From a checkpoint of a small mixture-of-experts model trained on Wikipedia.
Size: width 224, vocabulary 8192.
Experts: 32 experts in each of 20 layers, 144 squared SiLU neurons an expert, 2 picks a token, a softmax router.
Training: a variant of SOAP for the experts, 2887 steps.
Below are experts of layer 10 (counted from 0) of a mixture-of-experts language model. Rows are named router (the router's row for the expert), up (a neuron's input weights, with its number), down (a neuron's output weights, with its number) and show model dimensions 0-223. Each number is 500 + 40 x the weight over its row's rms, rounded and kept within 0 to 999. Numbers have three digits each.
After each expert's rows: "comes before" lists some tokens at least twice as common just after its tokens as in all text; "comes after" lists some tokens at least twice as common just before its tokens as in all text. This comes from a sample of Wikipedia text that the model never trained on. Tokens count by the router's weight.

# expert 29
router:449505480527471561491554449451512475502503537561469486469550573449506495526550470528513530494500453578496543456460539443499469552569493499527439498444532506497499567468446569497459488504519476423502515515504460468535572413509470483417489451493473603530469484503478546516494548470535495478507480552565453485531529451596484443496448538575489506531489506463530432588529444442548487480484466449504513504529499510509465480504518481477456520491480519491567514484531517446493492526490495584531549430494533502536479486519506484503555470445481508393510519550551549537449499538469531433524500510427615506444459562557577457475559500491460468500471427471613488484505504466482516519458
up4:515513485504491524459452440490445466545503561492469494454515529502510481495512533575487511468434505457459451428510532525561564591338473479516520487483540514455458546515499420520450435453535478516433526578503479452497522523483531559530515467508455512475474501491432515553506470506535439549461505534514487504538554494538572522535443495441492439519499437471540534456461514503547534539534455511500539540458501568459527472573491501510449549476488464443475590528497532509446505520536601414486532484526484467529471410474480487460566560524478480553491511444504475536565478462468473540498550545490453583532535548498536539559535481556548436468539470499453465527481447503501489520503
down4:522503480560459497474505545498496522480528458512516456517503470492491543550482505534510489542524517505488497439470475600515477496515435506511509448413439525493612538495533565486505441581515511469534472433537547471524540520491463517474472502492551484496534507489550440512425528479463506538616506532514464463545562537528502518458529450482501552644514504533533469491488450510506487523518492501476476483535485483471517540460520599513428496537486516527447529522498535495570419462451473486457483556519503534484522444432488497498468408480495482398404513444442547487508538548496460516544382499572517462465471434466569494481498523459500538549554575520551573530530508521490506486500
up5:533480510454443479544559573516476447534512440517504474464536493499466487525470526464458537425517492481464452488584516497562514569480533483437550458457501511527563539482552462433497563485539616494451517519481615566513502511563518473532545452542488494521526487457493492565463575490494528557514451395481465472516431513545508444502505595482487502463445505479467452523514482481509466531464489582461543534472530506471527513543521491458540442471525445578493456576524504557460561381478507432522469514489521567498535525466472445537519457500509508508527561458453507486493519537525462526470508502519531420508441478477511519549482556500486595480537518477556584465525480496488498525516
down5:435475547483551469511447511461542482572469380467547577496528445529491482546424487451529520523562491483505490549447552524486500444389555485556516538484521527511501494504532522571536457437487472461501467467536491553452510463493569482457541526516474508512502549447525449554446506553515500481527518537528482511486446534468465581549429477566486556535481516516485521536506471475540544516450504544469459483516521466400434440483503547503424476468539508492519530487521449510472575483563497442489540510498491508517456588499501427451522462466467441379490463493535495480462484505519554451532495436522540474554459569465467526438467513511470547521461489444525556544502439550543508470470
comes before: "\n\n", " The", "|", " In", " He", "="
comes after: ".", "=", ")", "\"", "s", " season"

# expert 24
router:555506512476545501522468486462503511499411514564541559513510547504467509523481473551422512485504487506517396557490562433528555474487496489438473449465439467424503524513436550553471493481512525472526533570494453463498472537462486474429483554497456543451514494525561483503477507496507488406545472569493489540508484519520529587426491469466547484507508530522566549517490495438563525513473526474512544490539531541489451545488560475527565547473476456505483490533457417512411443437448491509509506424510557518458489535551467502490482529447566445518450545511465493500468471476522431523532425491496590611423485493429578517516521516484471511513516557452394480512537521540489497490470
up3:463559583543517468466440526530478523553467494528507515515441493487485498451494478465500508420499448526428471471499495458483546485525525452535462442442583471472452522558491499431535540538466478522487525429461497475576470469462445487527462488480512482490488543499503384486497484563459503550588466479504571444538483523541488473533512497539496513527446556489557514514506488492477557542461446569480453472450474460528392473587429488473424495507506535445499563499556556513533475501504525477537562564575448465502486541464480457452551537501517500579452499495476463503544580505542443557533537494464554546488469460449533424496504479475548477440523470494531503486485456538593512531437
down3:515500554588510548462472469512535500458451492466537561538520502467519499547483497525468553497448561517578540473487585434506436491424441501505521567565564459496469505504526516474525543577476482494496520477529494481465555545488551483421472524456444488520426536532481591506562515459515534503490549527520440442505538510484524504474508564474462467508500564483443544455490498495504507487520484468514561449489471515427567456479582500461485570551527471458468511489496444556465465530485464515449445507522581439489488477495445535491483542526471425526507508567505556467472413450471438536560495540520513482491476556571439490418484541463427555570524508534496454407495507471444526521490
up4:583532519436527550540503450548514470573520574455478521470524468511472529518520569501478517484506565476473475468513523521542430476548476451502538541532460490457497534500478520497504494466600541472461547537527477479503417522491497468526511479531543553492494518491495471521520452550480446504504482492484542509471478494490507449532613553426530457394548547443518522479534503557490561511504551448479507563476450437471476475569449539556578547563497457521495529494459518546461529444493508548545549355506490518524431518540489531535500491486436405487553481454485481520624494495484550434538521514480474451520487492517505553488539509509422531544468514468510468462559533453465452470466
down4:483539484530586517498495555458512530544455516487491490561494490462585523492435476429489499589482480598534525466514482457530552506410529490468486467472541537515507491584505506464494491478491451519472512521513402441536571524463481530502446541498460485524518478468510445486504529525534516459482474477524545513472536471461425539493493450489464559498497497442527425387475461505493510541521514523526419551479528550524585493517574431457504522612523533512434614533482467488492491462470460470576448576457449552468540458504480542443506471529470417538514512503496500550510555424490469513497510500501508527529591487499469471488463525499515447520499507531461543436480467452502478465412
comes before: " of", ".", ",", " in", " and", " was"
comes after: " the", " The", " a", " his", "The", " an"

# expert 15
router:539558563520542488430557507518421479494440524495522530472560535473531478494448449482474586490486486492525516554504518471520539445433449521476442500503495548521509433527518538464443543434519511488546467523574499456568558528481513500438475506562473583449499486543443471568518551548529511490484420500482443518504497491487498519559416436449501499602531495474515482557508454513549526506499475522516541509490507531552512439475453551498517437538556497463486495455563479504470483492436484556481558604533470571448532448505476487559453478454480427560523528503488546484407478494479477486589443508565465448491507460470480538466458509478464530508477456430490528454482491455432504502579
up12:537490529474485519505551448523522560549546510555460462527505509419532532560395571488476430539446458435507550485534459528417474513513470487507519527519405531536549488507518472515474457599496559516494463462505530457501524470514423480564479468522459497566439591425509464535435505566521519553532528502481416468456516486500497574511488453528481567496526485503469495450498555540456576541522511501518437532463516545462524487485505468514556496485491548463485490463523495547534520553503524489554486578475558509451537596518493447527497496483429529451549478502479441473468562540566574482524571440416482471446470457476481473461504427494438567533461478505509513531471497483499505509509
down12:455483512563512504488467494535477449516468532502511549520496528505462503479538447463543478448559503501547486539560546515582543417491589433492451553536497489512521510495530527459485541456470433399511493527538537493549552537476518491478540518485449477428474496520515515573532485446456435499502492493478534497506604519465539464487557516443468430512469484481461537503555491443552548435485526504466473458483519496483502487514524489477448490515504543585558480588466478420471454563453473522515478431503519472457534469471488538423523539604482475466456575508453569528526457459449539494470569501528472503536451575427469555422504522502521498546564548509451560439452498440518545521512
up13:454506525516506511467410499531507469485523472544481442525398461494522467460479540460493573516541591490468495494529483507448476479453503519507491509533544458532463550507541595518545526502478506535453458524451446546501493524487467498561543565503453540489458421538435493548567492565519503574499420539484475574457443578522454453556473592507419505591548463512538521490459457519498535495492494506513622430487533487525543402499457526424493463457536581508457511479445506530506471490508509481513495507489510512491558530515529468509531450551521540446450500547491499533462518555452521571536456472451505478502466460513545523593517462558511550519446481540464528516539499478526461546467
down13:523474479512523485556419477590430501549469458502487597475492536490447558561523430563515448511495540504512453518514499541522524505475534494501618527534460470484521494456508451465417504484524465530513553497419511515486502490530555461492445522533524476468426479518515540493407511488447579501532475607501425436477511499504517514459502508443464486423468477412593532537466491504534545449498502481525485547536453499481566444526473439496488533530495503525544503490537397445527552530521494486428554500449483544482479477548532473498506539478549485480553451544492521481545512490456514513532563446495532474517508574551556465444488590493462476490543552488479536532413484445549512513518
comes before: " |", "s", " of", " and", ";", "'"
comes after: " |", " the", " South", "n", " ·", "al"

# expert 4
router:486473481504512516512431548521515511515441508540563478497407525484457527589548535520589490454554452555466482443441458532492498533559475528495549531452529497549536547477498465495445515559497485491522527509443450472509482454498494438488531496496478453540457501447451474457445403499503509527495471458524561531566539486485484493470551513597408507480442471534518455508456511493414550499568532564549532492473500481542452430521523500487464501516485543470462536488541441486564535501495419545493484512547514501465530430512515460479517536562509502461470535534569520518566553453583515532532557533482461503483482469456511578592450543489609430517499564519495575501492464486523505519450
up3:485434526508510468472507459571529414536563516478434434465566469399495524525486428486563498580429553501404466466527463455468501490489516447457471531516541537457428521502423446557473464482427518557537543584504417460447487513505469534470458532519533515525503519474548474482525500470517518501429491494485498507475500547481503503557528517520442490450540519523516515417446508493503465508489514517462459480472528444477458555432423518499535522533540506510465502529555478522494554528479496532508601565468492398510471538484445428481489548499504522562451545486560525481501478493456492456442527498512597479468501523484528516517460540461480445437462481517515547483420420486541511555540
down3:447542535572505455531559499578531501593524556456506464588505450541488486489550536525542516508454589433559448490471498480493466532534494476568449437513521516471559476513485459445465498518477432474471510515476506548506426505474505474497435465421497499458556466594550553493534510534481482527522515495415497522416482543490480469501500466539525506425456498532541467512444476405454450574560466493527521497472470492579501529495481502482493482512511521450546387508474446456476553502529518568459573486539522583488483477571446522499579528470476470485467482499540483502417514490493569530500514494505524532492476485453495518453484517527497468449466522574462460536423486474518417523456
up4:498452529542502587521556465457548451510472516536508496501520551488460475500497536507570464477564495570473442546541542527465441504529474459463502540536466473511569518454481471493522547512525479520528522532460492479520519564505411488502544513500490443489498479496439414535491466444516494427478448436512490611502482487465491457503533515562442499503455545526499492567484494468477436557404534462492530414531542531567494487528508430468514528516508504486455546562463500497495473504468490530527509398481533479491538529553507428445556574487532489564520540444487325488512532465481485479520504491529509438420434454494477444577503480471434461494507545537523536526504483475555528500527
down4:439568489479513487540509516561503489448512547509456463499444457485465478455475527504514514507445499487532496442554451500494563464487597525519420491457436580543545476488459475488476523484470456475462471500487564546560489554593574544524449505536502531528509498485527468485451537463428464528486513495533466534460487493423516491533527480485493500564607514562517511551489510566418410537537517437488572490449546444445484540583495476548484522473479476450470521448528519617530493494526466522552583571467441555512504464479505528503432489472529516498471544529567501519528527509504539461497464515461576554540546514491485490476492448504569574566534523520498452494534463513524420515468
comes before: "=", "\n\n", "\n", "See", " List", "History"
comes after: "=", "\n\n", " =", " also", "See", "History"

# expert 9
router:550422458559504547549574489504474468534591526535484483510530575499418504533508483476422477430503512487457479501504526490480513511588514467470487464499468383456525557466450447531456498495515431505436535450506454458504522547458497455496479432516538512517443523483516519479512433531452506514566488530476464540501470504505499466526390552430473497515578501477478540480502445487479481539461508504467477491476548465509473505507515477587534507542473463508516430488493439536422417499489537459586512425514536482510505503477486558482509476527518438490465477495528531492602526468509466443516530578502471503466510481472563529515450466488511598635568481495550508458512502470455538466546
up64:521614487599514469480486521545593582552547540549487483543445562478556519495469520477434493412484504447423475476528464535529471573484435601490487489572480481523444504501517522439450525457511515505486477497472478494479466528435527502512522481479519535444472539494558455536496508484515498562465486482469464485521486427493509490644470486491531388494551534547534549464435452579512444466546501440487463501495526494490559495489528593498506501462578546528480526569521498473430522561470489486522557465481522484534484469518493484511441559490466455511541460486528461444511500512552507538494502526496468552501474547442459443521489537475456507491560547492550480517466463480477527499425
down64:493416577422520481479526482533490453569539576499459512484570470506497429512469498502535556551524585564493486521496452486500502460518491425496526492407472475512537478538536487490515517518529464493511497535465467492549520505473499488494533523514466449470469502490445549516443529502416538519515504554485517518441506448453472446472500392548519560516423484515501538509551597454477507534452556499503627471448509487565486444488512462558558532548517504488495450410525508534463439435532497488503498507494505497485425475476468562511534479563463471491519543511461456452528501435493381489500460516535537516553496518528502523478597477576485452510448470532421523523453483527519538534567
up65:504419475520509523492512504530514533479528458514520506584583597437515452549527490489475452495522514556442537427519468494404532519488533501549541534494532499552508559489513458530421529533442472477532497496442512487474525515480483435551553482529499538500474552518529575444519506527468515500429440409456510511461499461468508526496456499481508556433549543484434422436491482443518437488530542480496499464475459547513497536532470497482458441541577509535407549521520440508511478444475438521460501526573505460461478448477484550524447508483519479482467471515539521485501445449496583475562508524476505498444505578472475577463544451506475533608558437550498508489525565495435516428474
down65:514492510434485464582463518435462452500441530567473436463434383481479519520494483563490472479441522410505468472519529484585441430512465494477450487543413473468562554493495521454520460458491480451506486477594461499480435529540472533481406454486497508474466439511535439533513481447527510511567493511475494509543444565506468427515524506529518449592464447470580527579482508528446533532445451440512483521541507510530515451474539517525493548427465514483610458466487525511499462494476507464537532460493544523515482559472522443493540466491485463482515553519457433493448509467464397490456529492516489461501531482475428492555509521505583510497508456469516488496463483513545563487516
comes before: " to", " in", " by", " the", " a", " as"
comes after: " was", " to", " he", " and", " were", " also"

# expert 31
router:556467534552497475463542505569514420500506517484548497519542479445455509495550520479477550527507566546424476499505542493551514480536515416470469496567490382458510540498495486514492524395494418483486497494496473450466465508451559424507431523489564498514518497482496501446528483508499534418473406613551488409510535528526474575475461513474538433590612514462533426483505451471446494494534476466524489533541497490531524552488466502561547527535471452502480593474575502467442540525477498473452462514531432467500485495419455507528486537496503479512435517487526465496484496463483458488519479525535521523509506512581564471526493485483549549522490568526540549479483546454436512473527
up65:471474486482529516434477479480494463462497534534444495461516529551502536453459565502524453418475515431571590533559493459448552593477501576488555524557535543489423532391517466524511493506511541508437500594435526531422558519434599469497446551565518507494459489486510536554431543543473460495538507528490458482488495550610433539492566519484530496452529495484499516458490469542468495436561511504475489448475453479486548500513512494493532569507504473536551535520484557525506512449541450503545472499517567553484482462507559513556496585446543590449508447481502492502518496550471480552490494572489496452509482496530486501406486486460466561507476509480512515562535471483498535506520
down65:499439520487525578564529572534419546541582494534445469475482561489444486526474470509577407482495482537507512482488486500561487530516412470456613482483489479471538427539520479505473467540514426548476484487502467505537452532550502510510511501493429477543573474537477556445508539435481497457451491461476543492585446450504467494578526518512475421510424544513501572569472511503509495464515481503468463519466510472434475442497520451423585470573478453421540483458484481473501517561497544535538513479556523456460534481432429502492514484486524545465452479492446529431474532465512495503510507466520466447502540589465535497501484474458451465488516431423511478543461517448495487505551
up66:504479528472477552536483490563531466489471490495497449458394548492577429500471564464510541463481614501530515540541475521592502495510544558509495490571532462428511506488517507448509539536564505464529530522570535518436527603459493559520435457547505489544497551460489517529467435537473533518458520572533504490508516518499458459484430536576516495512489488533463544493431520420515564548401461543502507452506470533529531418497491464572471491530463516511504530489555510521453531517497511507514473475511508549570519539483461436431495462494490537480506493455466496511565514526433455382491495507527422531495412500476520486524556496472506439499544504450579553550514508528433527506475
down66:517515529515506544428451451457530536594468550527462447524406496581467490481538450546460552523490441556463565527486475425509536492579499487475483461547537498517508477508530469517446426522479504526560458543455518466507578472535520504521483469428517536460522495442446509507502547531512500505428516502479533550593595460504536507568545451485474486522493471450455483501512455557529491532499570472471481541496480444509586463510464487505441535488599481588489513572485461494441522477499516585531454482480494604528468544535522518439463510451550489494534441443459477552471509477462560510459536540542476471477427522456435489476516564454496520445519439539485499537460518498501495500510
comes before: " |", ")", ",", ".", "–", "%"
comes after: "–", " (", ",", ".", " in", "19"

# expert 13
router:482525427441512548522546555498501487457599539480551454435496516517483526470569530586482426485441516489530552470507464501486454455572452473511462513494502435510532564527497534536489470548561523538557508514487468526622466447541465466515485484539583479601459475508536541437473520552565532489529506499552471507546488460435544477482523471496437543448503517479475530455548450466454523504502518443502482565391437508508518498504529473480526487533496473477499412532445500481558500505434586504518441400476449457475503416552506506542526532565544496485542507495546572538507479559495483442523514444517525467494508517473488461509497529548552516535453465526522500475447471477503486456565
up4:492507497522500479468554431551553500459520547486496524429482487568511503483510518461566525462479464554465502491548496474450475458503560533547482444505540458529456487506521556507521563559436490569468564455452505522516526490468466503491517440515499560517460541483438558521488546548459503481593565516539466455505485464542508506530449512602431600444426522465406424412529498528444581469466543481438463470488484480548496496544508458524515486450529513475523555504514555499520469494471554517457473460497435500533477553400548493532524514517441462454482544450499501560477471545557487539462558440560492484455534471546495481491517531469437470476577514564497478479558535529473567507530
down4:532551537541467455602527478489534474514386563489501433559516508457557427510487509505472439517542532498481486491476492526548471489490490464498496498439480479474522536498473470584435542543451503509525438570446437510542497473473577428494473491516478507585489435516535521435546515481476554560498555506508554542487504460551465497483454521528494490507495533481501528477555452602561511526567503611528481536463528481422557448523406528511470469522523491482492493469499522533451408474484489578520533509485542441528452524461434414494473539549511475511473517498505507545583532452450484457533421516503474566491504497490450486523531490569514434539467430524495567502466508471518490500523
up5:528477463409503503477469475431562560565515467502572538492525457515474519486458530591456466531464534559484511555537478482538525454475505472519449525540532545531564544533490471527528498509501454500504553478474505490535472517514520539505546469531483450505535440524493510466571440488469511447526519534490521449477490531515502539436514521461543502515444439521517602421562522515519503494493451489496544469488493472522581566424529443461472576506487461626494463510497526406478495516490458560540408430530504477536481527500543521447478480571488447452509474489525495549556449494478488538512490576436490554533479541520550539541513504461511526472515460504470430461465510570563409504390
down5:453500591559548517463509511506573507443449517487410450489571486490513506470519534470513591397401519517465438539533510510399509504470567477531532471434515524577476450479508470486525511450497503501496487523468504484464450446526466487427464524459554552536451488520483522500516521450553425536496479505569398463512530484488517434520525479528408478444486542485498458512505462568526521547484509492486519511533517484526528521526509516510524490506431518536508600443507562555560481518475466521422592513494505506519502486548500497545574492451488492427486473488518512523453485497557527496521585553553523452455498415505436518458493437483473522521426561484539547475484502520506544559516
comes before: " the", " a", " his", " its", " an", " their"
comes after: ".", "ed", "\n\n", "s", "d", " located"

# expert 8
router:490522584505476502533473471436458519510511441451452446494455559499512455548485574514511522467518503460557563577510466422593502469452487501511444592484464548498521445451546440465491536470491490514519451545555505483531413475469442429531436548465513564487523531524477502496507487511504518505431463453487559504487535465458462511576545519429498471494473505597517567507440525537555493502516481499508530402511479569530491473484449468502468442482552553503458524454487494492582494479499483529505498581538467530465438451485518494517516540504477532517557513466536474532421511519503449486467563477510507471509577629508436566496484525486550463489538547515514583511437462534519457484480
up3:457496481418576514556517463481525446540460489513557442509446506577480508507498495425531553494544472526563496473463481461416526443521559563497533549472500461466440512468511501511568525588520558473499477490430542479519537480526478503471459492476473494555534497521532475508556464484450487526513487508527498508485489449463509471490587581495531496530441481501551514482475510486480504502541540511472491509550515545522447529448562521473439533508511534580422496496449481535498550540514468468500459563415493451466554554528565461432635529556506459409429469489513522459450497502543448515572540436470487480483517493466557593472489473524538522484515551559521478482501612443511511490480
down3:512447469524458502402507571478520539427449492499497504492491485515536455527585499511444532548512489485495612487464486507496472529478476488461509526499498528561492498489473502506433518482480548545483454519525505487521487511554496533490468559531558538498511539493503506546493556579488595508509504491502484475525479502540516448509529465498448475559546477393525432464463533422545551441477512455412488493570509526542492488563502478523577423534546525472478508487483503620496481549471496476482457424436528525519433476490463584543437478427474525606529531555476563516463472462552494529517468569518564552484516549454545461480433529493507537440482531462445542526513474545501469568450
up4:484486450466577512473553549523511491537532479493522548493474582505499452476480431564465542478413473476510547507424524498471434447492489556560488501466515519509534503482496452472468489463481500498460558467531513537498501476455495482466491558516504449546457548504529450485531476486469489507466465527540575556475489462455520479452474550525472557431594545517512486434519504529538527490463450486495451428387444489539524528475515462581467553437495512575541480443450477503512454535503609416412455523484412460465483533492511422477487480479543506564480502555439530462506610507528471526440514516466517481505535521488483516501433425509500477521545492495514492528562505562489469526398
down4:506450529543508427437439478548565553445540486475521502483617545426462580440469481472579527503508444555525513503580550473505506536540500523531550497481449457475547459460485481523509495510521447495547505456513457480506500510556436504517550506448526454446541498563466452527468428463492476506435518466506566508487452473417517442380477465522463477472409520477504477499470499502509489500489578504537549465588580457520477502506607482454471517530432487469506556502440508552511540518555549451518522528492557536507525482483498495547533515520548486458538527543540477552496480513485523489464471458542491418614497484503494490486448514517553510509424510522507542521503479501515585494462
comes before: ":", " 0", "000", " 1", " 6", " 2"
comes after: "-", " (", " 1", " 0", " 2", " 3"

# expert 17
router:502580436508445499496486453539437484491421502477484534518434513554524527502537524568517549491485486470544570573508509497516454454434501507523465477464504558553482415452497431464499465589497488451503468478502469503526562488443437447540504605548409484460557525560441489472465477485492524556503514472538464481449490469542490468496530470512481504449488508529500553520438525471563541429564536509497562471524511534524550495543514446489545542464530458508485507552505463505566455363483513528480499557521533570460527522584496471479534506469448460473487564517499448463413556496522499550470550510540479556433538528446526523493470478499496552433507506495513506492562407518559497487517
up12:466477500470429522489526543475458429510496500489501541447462505527573566530577509516459528537503497498444507515530541546465546506452524522492511545511509533464587435448472487482525603525540610504476452472488505511518479478534489410519456417466514437529490474540468488515503555508501511471526500459516523500476554475571498454596481446468476514497435548478494509532451497470490529479536540512468451518464518550475499569548511460541507490487500494416542501559482406492393445488472513559496512449567468509485530501485501499497477535434518539541480477471459522504458536419486503566507521504523466525451496420601502541515526479445519530528490572502419451483610502394514509536547
down12:504531524515485558515499566444501569528482480489491558572499528461492408462485472499454504494511445476523491537589486500581549476512469574539484525496476450529469524474458528563524514501479402535507489535573457503488482554466544564539500495460532532427436472510526493511437465470504554467414493575489508419484482507486493548442467510535522460458515414517554526508513446453460543472392415494385485496517543514489568511491474471478496509561496513508480474523491486527575508476496566451496460523454452517551433490471577504464495472469556513517530480432512517437524457593509468490568502551510461528493512462543599506494476439508511470492526501537531444444469476561520481445489
up13:500418531500494459512562541454503502435489472521503503529534461573513527505563524543479488476497555480508556511491392470541398458520541480425467465462421454517559499413466433587470476493473437467517579550497454481457544508487484496481515563520464512445578534551462405524517510500437574484481511472537510517469521510519434447561497455513506534539483513509477491467473472481538532570470461493433512545481442447507525516518524510468560489458481477489501530544489410452540601463483429551530486520459496526429509527504609541475483485500462471457564492540521540469410508511466466509442533498442493522500480476543503474488544521496562553473493577503552473526539472545491518494493
down13:498552446458532498458469381532549495537511553477481411448414510476508451498443518380550542479524512500546435482493534553519534516490452506444604559497531548473468492531517476476512472518507536564531429558475560517509432469537548543429453492490553519537460498534503554530475498589529483490533555584521521505539521463559527493443431516442487549433453562470513453515505513494438477450505513542521513522470493519503506510525462491510507535532524497520517501427471525525507417471516548499510479478558501474514464497472432463560501484451485535515534512490505448562527490490587482523525432430498513481493566432480496561553478543540435491564534518432418531483475524496483564485502
comes before: " |", ";", "–", "(", " place", "wat"
comes after: " |", ":", ";", "|", " (", "'"

# expert 16
router:475488471539446523514531500564489460525592507520481470509488520535600466519534539559441481535400527495498541455446579512509523477572490458560608510433497571514476436519427548527529490555486567472441520457543558571602506478551551476466467495504494475464505535502431517463515506472504480513549523525511556463502499549534453526473559485477462456488425596471572562526501479534557467483522415435525523514518478488489479482457461504477506448487454498494504544484424410503542479533480544544501507542488450482534433575552525464506457496499417518535491514496461492439567495488509564508458484507514480534539424496520518486482530539520499436416448515497506472554475522471486500493501
up3:509530534523568503532560424500506576464485475500539558493539498502515561534508523409515522547384513445554568449579452532536544454523483493518508457462517524532463486491537479528439505550492490522490492449554563439459589486495512510419515497496477485459525557540531510509554527494503535515451456503508499437506495531471522509453499588514489522469520454496512403498468492404430511574526467508555518502554506449518556524556549513467456522490515493464500432469456479533497474530471560505490452428477487523528486551462470448448526540507484500433471446527473497500508498469407501493518523436459459485525441511477540455525555491508533523467556447466467470600467472374558465444486
down3:475529552495495531535471489442483530480451492512477448512471523483465514503485448510515523478531473500468534477464510442541480535564480509480466523539542492495481460526537547507467624503512530508442559554455516549517518454435500543505596564491494521447510479435520457512480523534495530496541455494487544513502513520422485519559483438586500503494563493516469452398501595544487505469461479548564586587499456531494496416538551479465488483491513507500479484514483482479547525474489458420480528537546601502487498571508555437492537525518475477549420597465529564502442517448558531409449510556528487492495434611484561485516539529485456507475510451552503537527485474526444477563535
up4:515555442541474439477490538527490473475439455588509507498492468512510524574612453396474513414457481540511489480558507467508521484487448532512478543527524441587557576511458493497508496486452534480495525490462472491529474570446518515436460543452484410561517544503504526481490524506531545493523480459455513529540502496426459475493461518539442600454525481503497460496487430443470560527578515483456520522586569472488458423527451460541610465456490496495438481497517467482493396475483556455500524487480487440426483527473439488525509533511484512571537458572472524464486571513454529536484494477515450503459525456474487477581506461460495496493457457459467519487504471475447531491528
down4:543517556534466507487572530522520493527480443529483524560476510508537481528535446538467499554546495493422484497517542490491446456529560433508505515518519504489545489524494471481495478459548494506454462570486466545578473468553470504560542545605467558461538489496527467542556469508559440558508578458613525498514568589459484471483587530543534501458487497490589503477561503504488428483494425512471492519505494554446479440561463486453575498519438476476519536494493508482525516512465481380458543525500582502505551443488498523483516441578491456502451511513542468452471458514467430466466505464537541524552507548518511489469480452511547540461453609452448465496468500461503467558523
comes before: "-", "=", "  ", "\n", "The", "|"
comes after: "\n", "  ", "-", ".", "=", ")"